config = dict(
    n_experts=256,
    experts_per_token=8,
    d_shared_expert=64,
    moe_layers=[0, 2, 4, 6, 8],
    balance_loss=0.00884,
    balance_bias=False,
    lr_router=0.00235,
    norm_eps=1e-06,
    seq_len=1024,
)
Below are experts of layer 4 (counted from 0) of a mixture-of-experts language model. Rows are named router (the router's row for the expert) and show model dimensions 0-127. Each number is 50 + 15 x the weight over its row's rms, rounded and kept within 0 to 99.
Before each expert's rows: "comes before" lists some tokens at least twice as common just after its tokens as in all text. This comes from a sample of Wikipedia text that the model never trained on. Tokens count by the router's weight.

# expert 131
comes before: " the", " ", " a", " his", " their", " its"
router:40 55 58 40 21 35 64 66 66 61 38 56 55 51 40 45 46 58 60 61 29 72 29 32 44 39 60 19 65 60 76 37 61 56 42 72 76 68 39 92 39 22 48 71 59 41 46 68 24 25 47 60 57 74 32 66 60 82 51 74 78 33 60 56 72 45 43 61 84 54 30 17 63 36 28 66 49 65 45 32 53 59 23 47 54 48 47 42 54 45 57 52 41 43 21 50 43 54 50 43 65 52 55 58 61 40 57 55 56 42 65 70 56 32 57 50 38 29 29 42 39 47 69 45 60 69 43 50

# expert 232
comes before: ",", ".", " States", "9", "–", ";"
router:28 32 66 35 34 34 71 36 46 66 43 32 35 30 31 37 28 38 68 28 42 60 65 39 58 29 31 40 60 29 28 35 41 70 57 38 67 58 34 60 48 24 33 70 58 42 67 62 71 69 63 65 65 58 24 28 64 32 38 46 62 49 57 52 30 38 32 62 36 68 31 44 75 72 32 29 34 67 34 70 68 32 50 55 39 52 31 35 42 36 54 46 65 41 36 40 60 65 36 30 47 39 48 71 50 34 33 31 74 39 54 62 63 70 29 41 48 70 46 66 66 31 48 42 44 30 44 45

# expert 45
comes before: "1", "2", "9", "0", "8", "7"
router:48 43 33 45 58 47 60 34 56 67 39 44 51 34 53 55 38 37 63 45 58 44 39 26 53 59 66 21 66 41 65 37 39 55 34 77 34 68 64 76 44 54 81 52 68 53 62 72 65 68 61 55 45 31 33 48 62 25 28 30 65 39 72 42 59 71 47 84 32 61 40 49 17 44 44 41 71 57 56 58 16 52 58 62 40 16 39 63 62 25 42 52 23 72 72 40 69 85 66 38 47 61 65 51 38 50 27 48 55 49 28 64 39 66 52 65 52 52 39 58 44 68 61 75 36 55 66 44

# expert 211
comes before: " |", ",", " (", " /", ")", " City"
router:35 41 57 35 46 57 13 40 56 57 64 68 48 48 52 50 22 49 38 67 44 57 44 69 67 42 27 60 39 52 34 85 46 71 49 21 18 72 28 48 52 26 52 45 62 55 77 34 75 69 62 49 46 49 65 31 38 78 65 28 39 47 56 18 45 22 26 44 52 50 58 39 43 46 64 24 74 56 84 61 39 66 43 43 32 35 49 33 41 31 56 58 61 43 47 70 53 64 34 63 53 52 53 57 44 39 45 79 36 57 47 58 51 79 28 35 45 36 54 30 76 46 47 36 52 57 39 51

# expert 226
comes before: "1", "2", "0", "9", "s", "C"
router:31 37 56 30 67 58 61 68 65 67 58 47 61 47 47 28 53 37 61 40 54 57 41 61 46 43 78 31 61 24 63 34 31 49 52 76 71 53 37 21 61 57 24 32 61 65 61 43 26 66 18 58 55 39 36 34 59 40 67 56 35 45 48 75 49 35 51 75 37 48 52 77 16 45 50 33 35 30 48 43 58 36 31 49 37 57 46 36 49 54 48 59 46 82 70 20 88 46 68 27 63 61 48 52 48 45 54 44 49 48 42 27 41 83 55 67 71 66 36 65 57 42 55 57 29 57 26 63

# expert 10
comes before: " to", ")", " as", " of", " in", "ly"
router:31 56 65 55 35 45 65 20 56 56 33 27 54 25 33 28 82 54 34 41 57 80 64 74 50 27 62 57 52 35 15 67 65 64 50 48 47 24 42 41 47 24 30 73 31 58 56 25 64 62 56 67 67 46 30 43 63 41 48 34 27 53 46 48 43 56 20 44 69 57 30 51 73 35 38 23 20 48 43 46 56 44 53 30 61 40 67 26 45 47 48 59 68 31 75 45 64 51 60 35 78 34 45 48 53 50 50 31 52 26 48 51 39 54 52 50 73 44 66 33 56 32 44 67 43 34 57 62

# expert 70
comes before: ":", " information", " classification", " office", " career", " details"
router:17 26 68 45 45 47 37 53 67 67 62 36 68 57 38 37 46 53 69 46 61 30 43 37 24 36 57 49 60 28 48 79 41 55 79 37 67 61 75 50 57 62 19 22 65 70 49 56 47 50 26 65 56 69 31 62 65 30 59 35 41 63 44 48 64 34 36 57 48 58 67 75 49 37 40 66 45 33 58 44 58 41 49 75 60 45 60 26 66 48 47 45 36 51 46 24 64 69 43 54 35 46 86 31 42 75 57 32 27 50 77 30 51 72 58 56 50 63 38 58 50 41 49 16 58 22 41 57

# expert 112
comes before: " (", "\n", ",", ")", " =", " is"
router:45 31 62 41 40 59 57 63 30 28 31 46 24 45 41 56 69 47 52 52 41 76 30 54 51 47 69 71 53 34 33 63 20 69 38 24 42 31 27 40 27 47 49 70 45 35 48 56 52 53 60 69 48 44 31 45 34 60 64 17 66 50 44 70 48 29 50 46 65 52 41 34 44 36 53 26 44 37 20 64 59 39 64 39 40 23 57 27 51 63 61 62 47 18 37 77 44 60 37 72 31 37 38 70 40 43 41 31 38 43 34 73 59 40 29 26 36 41 37 60 71 38 26 55 68 52 37 22

# expert 184
comes before: " the", " to", " a", " that", " his", " in"
router:58 63 44 68 43 63 69 48 36 08 18 44 64 49 39 68 49 87 47 44 34 58 71 64 31 54 25 56 37 70 47 73 62 60 30 68 62 34 68 62 56 34 45 66 44 48 32 14 38 48 31 44 76 44 50 62 54 63 61 54 54 51 56 40 34 63 35 37 22 59 68 44 59 44 52 63 30 47 52 55 66 64 64 38 39 20 64 21 35 39 55 43 52 56 56 41 52 60 85 68 50 37 66 57 51 58 40 51 53 64 52 37 67 12 59 67 59 49 72 39 19 44 55 57 38 40 64 63

# expert 9
comes before: " ", ")", "}", "L", "ST", "D"
router:35 68 57 17 29 24 21 34 63 60 56 42 60 59 59 36 28 33 67 29 78 33 42 55 56 51 76 44 57 36 50 49 37 48 63 31 75 65 24 77 56 48 66 75 59 47 70 45 73 43 55 79 66 62 25 34 67 57 57 38 61 44 55 55 31 26 42 51 61 52 40 48 36 67 16 48 32 36 66 47 39 34 56 51 64 57 20 36 66 40 64 51 45 61 29 72 65 20 56 54 63 54 51 63 46 61 54 52 52 52 67 60 50 86 38 70 64 63 39 71 60 45 60 64 51 40 51 55

# expert 162
comes before: " ", " |", "\n", " %", " Candidate", " ±%"
router:28 36 56 55 54 60 33 60 47 59 35 53 60 38 43 41 19 16 67 28 52 77 29 41 40 40 46 29 70 29 52 44 35 27 69 26 39 60 30 70 59 54 35 43 53 50 61 30 60 24 46 73 46 55 46 55 69 67 53 33 40 42 62 38 31 68 59 44 25 40 37 27 70 49 34 42 28 49 29 59 17 37 46 69 39 70 55 87 47 57 36 63 61 53 47 48 21 61 37 80 54 64 71 19 61 53 60 36 66 39 46 65 69 53 51 61 54 36 36 50 66 45 53 48 40 33 42 28

# expert 228
comes before: " the", " a", " to", " his", " in", " her"
router:58 48 57 46 28 37 48 54 49 54 29 49 51 29 47 69 46 67 64 34 39 45 80 81 29 39 38 54 38 71 49 36 75 47 34 80 62 50 50 74 64 53 43 79 67 70 58 42 43 27 23 16 69 66 53 48 53 78 46 48 62 71 40 53 52 62 35 38 17 67 63 32 62 27 57 77 32 57 62 51 54 61 70 29 38 49 38 39 49 31 60 52 48 61 36 28 56 51 88 29 72 44 59 61 41 50 42 38 63 47 67 44 63 46 93 47 55 61 62 40 37 53 49 67 60 54 53 53

# expert 205
comes before: " ", " the", " a", " an", " his", " two"
router:52 68 73 54 34 61 28 43 56 42 53 44 64 55 39 35 37 73 65 34 66 67 38 60 34 33 73 29 46 68 46 37 48 50 51 65 69 67 59 93 21 33 32 64 35 36 60 58 44 13 63 49 56 82 39 64 58 84 67 70 47 65 53 66 37 50 57 53 64 43 48 34 70 34 33 62 40 80 37 61 44 31 45 66 57 38 40 73 52 38 39 43 59 43 12 57 38 61 63 52 54 70 64 34 68 70 67 50 68 32 65 55 60 55 52 59 40 52 22 63 47 45 71 44 44 51 61 62

# expert 236
comes before: " |", ";", ")", ":", " (", "–"
router:39 47 51 39 70 43 25 51 70 58 34 46 43 50 48 36 43 65 68 54 37 68 37 39 41 50 19 56 62 55 43 84 33 44 71 31 20 53 46 77 25 57 66 41 42 33 70 66 64 51 49 80 60 67 33 48 54 38 55 37 51 33 31 22 23 31 47 34 32 70 44 41 45 54 39 24 44 50 42 43 24 43 67 47 34 37 45 73 34 26 58 65 65 47 84 64 62 59 37 40 40 59 60 57 44 59 38 49 69 28 88 39 73 58 35 50 60 48 58 62 69 47 57 55 63 25 71 38

# expert 173
comes before: " is", " was", " and", " (", " which", " who"
router:44 40 48 63 60 73 82 27 41 16 37 63 28 28 44 77 62 43 32 79 39 62 54 37 54 59 38 34 41 38 39 38 33 54 56 36 63 51 44 52 46 63 47 74 66 38 48 66 51 51 69 59 34 55 78 35 65 44 28 37 51 64 48 58 51 48 49 24 58 29 36 41 50 46 69 55 46 54 48 46 72 43 60 46 33 62 84 40 65 36 53 44 71 17 22 86 60 51 28 35 50 37 39 66 39 26 38 54 75 59 61 67 52 35 56 34 31 22 33 57 59 61 26 32 29 52 52 53

# expert 221
comes before: ",", " (", "i", " and", " =", "a"
router:74 65 11 51 30 76 47 44 63 19 54 63 57 33 40 49 36 36 71 70 41 49 19 64 17 55 43 39 56 39 22 47 43 66 52 15 46 63 34 20 35 46 94 53 34 41 60 63 71 64 42 52 44 45 63 43 80 54 66 32 86 69 54 49 51 36 26 65 49 58 43 45 71 62 54 46 54 69 39 49 57 54 62 38 45 35 43 23 29 46 49 26 51 60 34 71 44 48 26 38 31 43 51 56 38 40 42 46 37 36 51 56 68 37 41 39 51 62 56 36 56 52 42 57 57 44 46 34

# expert 241
comes before: " ", " \"", " The", " A", " S", " K"
router:58 44 55 50 39 41 32 54 36 60 61 44 46 38 30 34 33 37 44 48 44 55 53 39 52 51 67 61 72 83 62 25 50 76 38 23 74 25 42 60 55 36 28 45 44 20 72 85 57 64 46 26 52 56 55 33 43 79 40 61 31 38 44 31 53 55 79 36 70 42 57 25 60 37 74 41 50 49 43 76 19 57 40 41 48 31 35 54 38 75 40 55 63 39 11 59 46 77 44 35 40 66 38 64 65 43 67 50 44 43 59 40 70 30 36 56 51 55 39 48 81 47 53 62 31 44 49 33

# expert 192
comes before: " the", " he", " it", " and", " a", " but"
router:60 52 59 80 84 49 69 29 44 27 35 58 53 59 38 76 44 63 33 75 62 43 71 49 38 32 33 56 31 79 45 39 63 62 54 68 76 47 68 59 33 66 33 62 33 49 13 56 53 62 78 47 37 37 72 61 62 56 36 55 33 50 72 57 49 75 74 42 60 38 55 49 61 49 50 78 49 46 54 37 68 50 55 61 60 74 75 63 40 59 22 35 72 44 66 57 36 27 53 55 67 54 55 54 67 40 52 73 79 64 60 53 45 25 51 61 42 46 34 44 32 63 74 31 38 48 43 56

# expert 145
comes before: " ", " |", " \"", " Conservative", " MF", " Liberal"
router:44 50 62 78 42 37 47 34 44 57 59 85 28 46 56 43 26 54 54 49 38 50 35 35 39 46 13 40 66 85 61 73 39 35 58 28 50 59 75 91 53 50 46 63 55 56 56 71 53 73 64 43 57 53 27 41 52 51 45 48 70 27 33 50 45 64 59 48 50 68 46 66 32 47 55 31 50 57 29 40 31 36 70 69 45 53 29 65 45 59 52 62 43 71 64 37 60 70 39 56 28 42 75 76 19 37 62 35 68 47 81 44 28 54 30 37 36 73 38 63 69 46 53 62 36 54 46 35

# expert 66
comes before: " and", " which", " but", " the", " a", " including"
router:52 50 72 69 67 55 78 19 26 52 54 53 44 49 32 33 61 58 56 57 55 72 35 28 58 23 20 44 27 61 56 39 50 63 70 44 74 49 50 58 59 67 30 66 52 33 44 73 62 73 79 31 41 71 40 39 74 26 50 62 62 38 43 44 42 75 27 46 70 44 29 47 68 64 55 49 38 42 31 67 67 39 44 58 57 37 48 36 42 36 31 23 81 30 43 71 57 49 56 21 61 31 42 52 37 37 63 62 58 49 64 33 71 44 38 71 36 43 40 64 54 41 60 30 35 30 48 62

# expert 180
comes before: "-", "|", "==", "\n", "=", "==="
router:45 58 26 65 51 67 60 75 46 44 58 75 30 50 63 31 30 28 62 39 35 74 57 53 72 46 74 39 62 46 48 80 72 34 61 66 73 31 46 27 38 47 50 33 33 58 55 53 61 43 35 54 64 59 30 65 33 40 45 43 24 58 37 49 56 57 85 66 33 47 38 70 53 32 41 40 37 51 41 28 53 47 43 74 34 54 52 16 25 72 57 53 52 50 41 49 61 57 58 44 35 42 27 67 55 29 33 74 72 31 75 46 63 70 49 46 35 67 40 58 59 43 35 69 62 73 83 49

# expert 139
comes before: "\n", "s", "0", "-", "|", "°"
router:28 30 71 35 26 37 76 34 46 67 43 29 37 33 32 32 32 37 67 29 46 62 68 39 57 30 36 37 61 31 29 35 36 69 56 37 64 56 31 58 44 29 26 68 55 47 65 63 64 70 58 67 60 54 24 23 66 31 36 47 61 54 63 53 32 33 33 59 37 71 34 41 71 69 33 31 28 67 31 69 66 35 52 52 38 47 31 41 46 36 55 44 60 45 42 38 60 63 34 31 45 42 51 69 51 32 35 32 75 34 55 64 63 69 30 35 45 71 42 68 62 30 43 43 41 32 44 45

# expert 248
comes before: " the", " a", " be", " his", " its", " an"
router:29 27 58 29 24 31 68 35 34 69 58 36 45 42 36 50 39 52 62 22 55 47 55 34 37 31 25 22 66 24 56 23 42 59 83 47 59 59 53 76 46 21 40 67 50 25 47 68 36 60 43 64 41 56 15 46 46 37 50 69 68 59 60 60 35 47 39 68 57 69 49 51 76 52 41 49 52 53 40 52 81 52 46 46 51 56 50 49 40 26 57 52 34 52 27 45 50 59 31 25 48 59 70 72 68 33 36 34 80 44 52 73 40 67 31 38 55 45 46 72 63 34 50 66 59 56 46 21

# expert 193
comes before: "-", " •", ":", " first", " Website", " Born"
router:46 29 64 62 65 46 49 60 63 72 70 50 30 41 48 33 53 46 55 25 74 64 65 53 29 58 44 37 52 76 52 71 28 42 77 36 39 59 74 37 46 37 25 15 51 47 62 31 48 71 58 70 63 48 65 37 56 52 38 56 42 47 44 68 42 23 38 52 68 38 43 79 23 40 43 27 47 32 52 78 41 45 43 61 60 68 39 33 55 34 70 55 54 48 37 54 57 71 45 44 21 68 36 35 32 63 35 44 14 53 56 69 57 45 41 41 80 53 26 65 81 37 55 55 60 38 61 58

# expert 251
comes before: "-", "\n", " Genus", "′", " Family", " Died"
router:20 29 64 52 55 46 55 56 58 78 42 26 55 33 36 51 34 40 77 33 42 48 45 34 26 45 46 08 70 46 63 38 48 47 70 33 65 69 64 37 46 30 28 62 56 24 62 38 37 68 44 71 61 55 44 34 68 20 57 41 66 55 44 55 31 46 50 27 31 40 43 43 50 54 48 43 39 72 39 69 52 39 31 52 50 41 34 28 57 67 56 37 56 48 44 49 54 66 61 39 21 59 44 44 29 46 24 28 54 65 69 51 74 42 35 31 61 75 25 58 78 24 49 55 69 35 55 74

# expert 118
comes before: ":", " by", "ed", " zone", " name", "/"
router:20 29 64 48 56 28 43 56 67 76 42 34 42 45 45 31 40 68 59 36 68 55 29 62 19 54 41 62 69 41 31 49 23 59 69 30 62 72 37 35 38 46 19 25 42 61 48 53 50 47 40 65 40 69 26 79 60 37 66 35 54 56 50 49 45 34 40 57 56 67 77 68 52 45 39 37 28 49 28 35 54 32 53 82 38 41 32 48 36 46 43 60 53 49 74 45 50 60 45 55 54 75 57 39 64 75 74 34 34 72 83 23 47 68 48 52 61 70 59 58 46 51 44 28 70 30 51 54

# expert 85
comes before: "\n", " ", " |", " %", "|---|---|---|---|", "|---|---|---|---|---|"
router:22 57 57 39 43 55 53 52 61 64 22 50 63 47 46 53 42 49 69 47 56 74 58 39 43 49 51 44 65 30 57 68 35 52 67 21 31 47 37 46 24 44 26 20 68 46 73 42 45 50 41 82 44 74 52 50 48 40 60 19 25 46 51 37 26 65 66 37 40 41 33 25 82 53 47 50 42 38 41 40 00 44 58 75 49 74 75 34 76 58 29 50 65 48 38 63 29 69 40 66 60 55 69 36 56 34 68 39 58 41 69 56 70 51 46 48 63 58 40 54 45 38 47 38 42 22 44 54

# expert 215
comes before: "9", "0", "8", "1", "7", "6"
router:32 51 45 42 48 50 66 53 54 61 52 44 51 70 56 34 48 51 56 67 59 74 32 56 54 43 79 59 48 38 45 46 65 61 56 57 39 45 49 43 57 31 90 78 63 56 66 43 68 38 71 58 49 63 36 77 59 29 56 67 77 67 78 65 73 59 54 83 35 68 45 47 12 50 61 29 44 59 32 63 32 42 71 54 80 54 38 60 63 67 57 33 70 46 83 33 42 33 69 57 23 64 60 62 24 44 47 38 58 46 22 56 45 59 42 62 57 61 69 58 62 58 48 57 69 35 60 25

# expert 43
comes before: ".", "S", ".,", " (", "°", "com"
router:46 50 68 33 36 42 83 39 58 49 50 44 41 68 36 56 52 47 48 35 59 40 21 70 75 39 43 41 62 44 57 61 21 64 74 33 52 20 25 60 59 55 68 53 58 43 46 51 72 47 76 75 59 62 33 37 81 37 57 48 58 48 48 60 44 61 43 55 45 45 21 46 79 32 34 15 35 57 45 55 83 29 51 55 49 50 50 32 26 40 60 52 57 35 22 79 49 59 28 57 44 66 50 46 55 78 65 39 62 62 45 41 62 32 35 29 54 55 42 51 80 42 49 52 75 32 37 25

# expert 50
comes before: " of", ".", "s", " and", "ing", " was"
router:60 42 60 44 36 18 48 71 58 72 33 35 12 53 44 33 50 42 54 61 24 48 56 18 58 77 21 24 58 67 46 69 30 42 57 59 42 54 47 42 33 37 44 62 74 46 47 60 39 64 53 51 33 65 59 61 48 36 45 58 48 57 44 33 42 25 36 60 26 68 37 69 80 78 52 57 62 41 42 73 76 44 39 54 61 22 36 46 64 39 46 33 32 70 22 31 68 47 44 32 82 55 51 62 61 54 34 29 43 55 64 68 37 76 57 45 61 59 46 50 67 46 63 61 39 32 65 53

# expert 58
comes before: "1", "2", "0", "9", "8", "7"
router:24 20 59 32 47 61 78 45 24 70 47 36 30 50 39 51 53 54 64 32 45 54 61 49 63 38 45 32 53 38 48 58 29 64 58 54 55 67 41 88 44 41 51 79 66 48 57 46 74 62 63 60 47 53 22 30 68 24 51 39 65 59 69 46 51 35 43 88 23 65 33 41 45 56 36 30 34 82 55 74 71 30 67 43 40 44 24 72 45 55 31 40 62 50 57 48 51 80 48 34 27 33 59 58 51 50 42 33 57 35 35 65 64 63 38 60 53 62 42 73 62 39 22 64 55 50 54 40

# expert 53
comes before: ".", " |", "0", "%", "3", "4"
router:41 39 63 42 33 36 68 37 35 72 30 55 50 33 42 28 56 43 83 45 73 62 17 35 32 63 38 72 70 36 40 25 30 43 62 72 26 63 40 66 39 26 52 67 44 38 72 36 66 20 60 42 66 63 36 26 39 27 46 39 76 45 33 34 29 52 56 37 43 46 31 28 66 39 13 64 49 53 34 61 42 63 59 49 57 51 49 70 34 40 40 43 59 54 48 58 54 60 68 36 64 51 50 71 58 76 69 41 65 39 43 29 64 62 35 48 38 36 59 48 55 40 58 42 64 59 84 55

# expert 73
comes before: " |", " (", ",", " –", ";", "i"
router:38 64 22 41 32 63 06 26 45 32 57 53 33 41 46 52 31 57 58 71 31 46 18 66 33 73 43 59 38 57 39 50 46 67 61 18 27 40 31 18 29 31 82 47 28 40 55 33 71 61 56 44 49 49 66 41 64 63 41 41 68 45 74 37 52 46 33 55 41 40 40 47 55 49 64 51 75 61 46 51 51 63 63 35 45 40 57 20 37 55 72 37 48 49 61 74 44 51 45 54 25 34 51 47 51 24 50 50 45 48 38 63 65 57 45 34 37 53 60 27 65 40 28 67 56 74 34 16

# expert 200
comes before: "-", " •", " Born", " \"", " Country", " Coordinates"
router:42 27 61 75 59 55 52 66 65 61 67 37 48 61 41 47 29 57 57 33 39 55 42 32 28 38 66 40 72 76 70 61 49 48 61 34 78 47 71 47 71 25 22 26 56 37 76 55 58 57 51 39 61 34 65 44 48 69 45 57 20 58 33 51 60 59 92 46 58 27 54 67 30 50 63 34 48 48 32 65 47 37 69 63 47 52 25 27 72 76 57 60 67 44 23 38 42 72 25 54 29 65 55 46 54 43 60 42 41 56 68 48 68 39 34 48 59 52 24 71 79 53 56 63 49 49 66 43

# expert 155
comes before: ".", " |", "9", "0", " States", "–"
router:32 33 69 38 33 28 80 42 42 68 40 33 38 35 29 33 31 36 72 27 47 60 65 38 62 33 25 45 59 27 32 40 44 69 54 38 67 61 31 60 54 22 38 67 65 41 64 53 73 67 67 59 67 63 23 32 65 35 44 40 58 60 59 46 38 35 30 58 36 68 31 41 71 71 34 36 32 60 30 63 71 39 50 65 36 51 35 39 56 35 38 49 67 48 39 41 57 71 31 30 44 41 51 65 49 39 46 35 76 42 55 64 57 72 31 42 40 74 43 61 75 34 45 35 46 31 39 31

# expert 230
comes before: " ", " |", "1", "0", "3", "2"
router:24 42 52 58 46 33 74 30 49 72 30 63 52 28 44 37 32 33 62 26 75 58 38 42 65 25 60 37 53 34 30 45 40 47 57 30 31 58 35 80 72 32 73 54 49 49 60 43 56 53 51 49 60 73 42 55 33 55 28 35 62 45 45 36 50 64 65 35 35 58 43 23 61 57 38 46 48 52 45 64 30 74 62 63 29 68 66 67 53 54 32 29 51 41 51 54 25 74 41 61 50 34 76 57 60 45 53 42 68 73 26 47 47 70 53 30 28 63 26 78 78 30 36 28 47 43 26 42

# expert 0
comes before: " the", " to", " by", " a", " in", " on"
router:68 65 54 59 20 27 59 51 27 38 38 40 52 26 50 63 59 62 66 38 41 69 63 62 25 33 50 44 38 54 46 56 78 61 22 61 53 39 51 60 47 37 35 62 54 46 26 39 54 35 41 31 59 59 66 88 72 82 30 54 37 35 40 65 44 45 44 31 18 65 47 22 61 40 54 65 36 69 52 65 68 44 76 36 55 28 64 25 60 31 26 41 35 53 38 32 60 70 36 38 64 25 64 63 25 55 59 57 52 51 59 47 71 44 74 46 59 67 63 74 40 36 58 49 35 50 61 53

# expert 198
comes before: " and", " the", " which", " but", " a", " with"
router:57 47 43 68 63 77 73 37 30 36 56 50 47 73 32 66 49 69 47 76 53 62 50 46 53 31 24 38 39 76 46 38 37 49 53 59 76 57 52 72 39 39 43 61 36 26 53 60 58 63 71 19 23 43 72 44 70 58 31 77 35 50 46 62 38 57 49 34 55 30 35 40 55 40 60 65 55 64 44 59 62 33 45 61 67 65 52 23 62 52 33 25 53 28 39 75 41 54 40 38 55 42 41 53 63 52 45 63 72 61 74 70 44 16 67 63 22 27 32 53 32 52 70 32 24 55 47 40

# expert 149
comes before: " of", ",", ".", " to", " in", " and"
router:60 44 55 47 55 14 48 54 50 57 31 27 52 64 56 44 51 62 52 49 39 60 61 27 75 73 14 41 53 60 70 55 66 28 80 81 45 48 79 45 28 54 48 51 62 25 57 49 25 69 43 71 43 38 40 55 19 57 64 77 25 51 32 42 45 34 41 33 41 60 68 67 80 75 57 63 52 48 57 46 80 48 43 59 48 27 48 32 61 36 37 30 39 63 40 65 57 42 55 34 68 53 67 67 63 33 71 18 29 39 38 43 32 51 55 66 44 61 67 39 34 40 54 55 42 57 58 45

# expert 187
comes before: " ", "\n", " |", "1", " —;", "–"
router:27 31 57 42 47 22 54 35 53 48 43 68 79 35 43 42 28 23 54 28 80 56 37 69 58 31 54 36 68 36 55 43 33 40 39 28 40 59 41 44 49 30 45 40 48 75 67 41 65 49 54 58 57 69 41 46 36 50 21 34 54 42 62 34 46 67 46 44 51 51 63 25 79 52 36 61 39 58 37 78 47 63 49 61 21 72 52 57 34 42 59 36 58 49 48 48 27 69 33 82 61 33 67 53 78 28 60 39 66 57 38 74 38 68 48 28 13 61 56 44 76 35 42 36 46 49 33 35

# expert 97
comes before: " ", " M", " \"", " K", " S", " C"
router:41 62 46 56 53 33 45 47 41 65 58 56 35 50 33 41 34 36 62 49 46 58 43 61 45 43 50 62 49 84 60 38 37 77 56 21 69 24 46 48 35 58 41 46 26 29 74 60 82 66 46 40 56 45 58 70 61 52 27 74 47 18 51 29 53 57 27 53 45 57 37 54 51 47 79 54 49 33 43 75 22 57 52 45 43 62 68 29 30 63 47 52 61 33 39 72 35 62 32 31 28 45 33 70 34 16 59 48 74 39 66 42 66 23 31 30 44 66 32 47 75 47 48 43 44 32 35 25

# expert 34
comes before: ":", "-", "|", "2", "1", "0"
router:14 36 61 56 64 39 50 45 61 66 52 39 40 68 46 33 36 29 57 51 44 60 27 81 56 44 78 76 49 35 49 44 45 49 74 46 88 55 58 61 65 29 38 24 61 74 66 46 50 70 49 77 68 68 45 46 47 55 75 40 62 64 37 48 38 35 52 54 59 49 67 51 10 41 42 53 52 37 29 44 51 33 58 65 45 51 32 27 70 61 86 51 60 56 83 26 53 30 59 71 51 51 59 53 43 40 77 22 52 58 54 36 41 68 61 52 59 62 48 68 77 40 45 32 46 34 55 47

# expert 30
comes before: "0", "|", " ", "–", "ary", "inals"
router:29 28 67 34 32 35 73 33 45 64 45 33 38 33 32 33 30 37 68 33 45 64 66 37 51 28 35 38 60 29 27 34 38 68 57 40 65 61 32 60 44 29 30 69 54 44 64 62 65 73 59 68 59 58 24 25 65 32 36 49 67 51 62 51 29 33 32 56 38 71 31 44 71 67 32 31 34 70 32 70 67 35 51 53 35 45 31 40 47 35 55 42 61 47 40 32 56 59 37 30 43 42 51 70 53 30 32 28 75 38 56 61 65 70 32 35 51 68 41 69 63 27 42 45 42 33 46 43

# expert 25
comes before: " |", ";", "\n", ")", " -", " —;"
router:36 26 51 55 71 40 46 53 53 38 29 43 34 42 31 48 37 54 69 35 36 71 21 56 49 46 40 58 50 63 18 73 31 50 53 22 24 24 49 43 50 31 29 45 42 54 63 40 75 44 41 66 53 73 35 51 34 46 26 31 46 46 72 41 28 64 34 27 36 63 53 31 60 71 47 34 44 40 47 57 44 41 72 60 44 74 55 43 43 30 29 42 56 43 74 47 45 58 44 66 59 28 62 48 40 35 31 43 81 26 63 75 59 63 46 56 31 48 24 76 50 42 32 35 60 30 36 21

# expert 233
comes before: ")", " |", " (", "\n", "–", "),"
router:51 65 59 56 36 55 32 42 68 47 24 30 46 66 51 57 50 34 56 50 41 65 25 52 31 58 83 67 35 25 17 70 22 70 82 65 34 48 53 35 34 43 54 20 47 32 71 80 60 36 61 59 70 61 40 36 41 46 36 36 71 61 72 46 42 41 74 31 45 48 29 26 40 48 46 45 58 35 25 51 46 48 68 52 50 49 38 31 64 28 48 32 63 29 54 69 58 35 38 47 48 46 42 50 36 67 38 35 52 38 51 57 76 63 55 62 53 48 67 43 55 36 25 65 63 16 75 43

# expert 104
comes before: "|", "-", "%", "on", "O", "_{"
router:29 29 69 36 25 35 75 32 44 65 41 32 34 31 33 32 31 39 69 31 48 66 63 37 57 35 36 40 61 29 25 37 39 68 52 40 66 58 31 57 42 24 30 69 56 42 66 61 65 71 55 66 61 56 27 27 64 25 41 50 65 56 58 54 27 31 35 56 41 69 32 42 69 72 27 32 34 70 31 69 70 32 46 48 38 47 34 45 46 38 55 49 63 49 40 37 56 60 37 30 47 39 50 69 52 29 32 29 73 33 58 57 66 68 31 34 47 74 42 68 67 32 42 45 45 35 44 49

# expert 213
comes before: ".", ",", " and", "s", " in", "ing"
router:52 47 43 50 40 52 60 49 50 50 52 47 72 43 63 36 64 59 55 82 33 48 53 38 62 51 15 52 36 68 42 39 62 42 44 53 19 47 57 44 54 67 30 69 60 69 35 69 39 47 48 51 41 29 67 48 39 30 77 41 39 71 46 50 46 35 34 79 27 51 65 16 79 77 56 30 39 68 68 16 73 49 48 52 27 29 62 22 52 36 47 54 32 62 41 42 55 57 46 47 65 38 49 46 60 84 79 40 46 34 71 41 75 52 81 33 51 56 55 55 40 46 41 56 75 65 68 38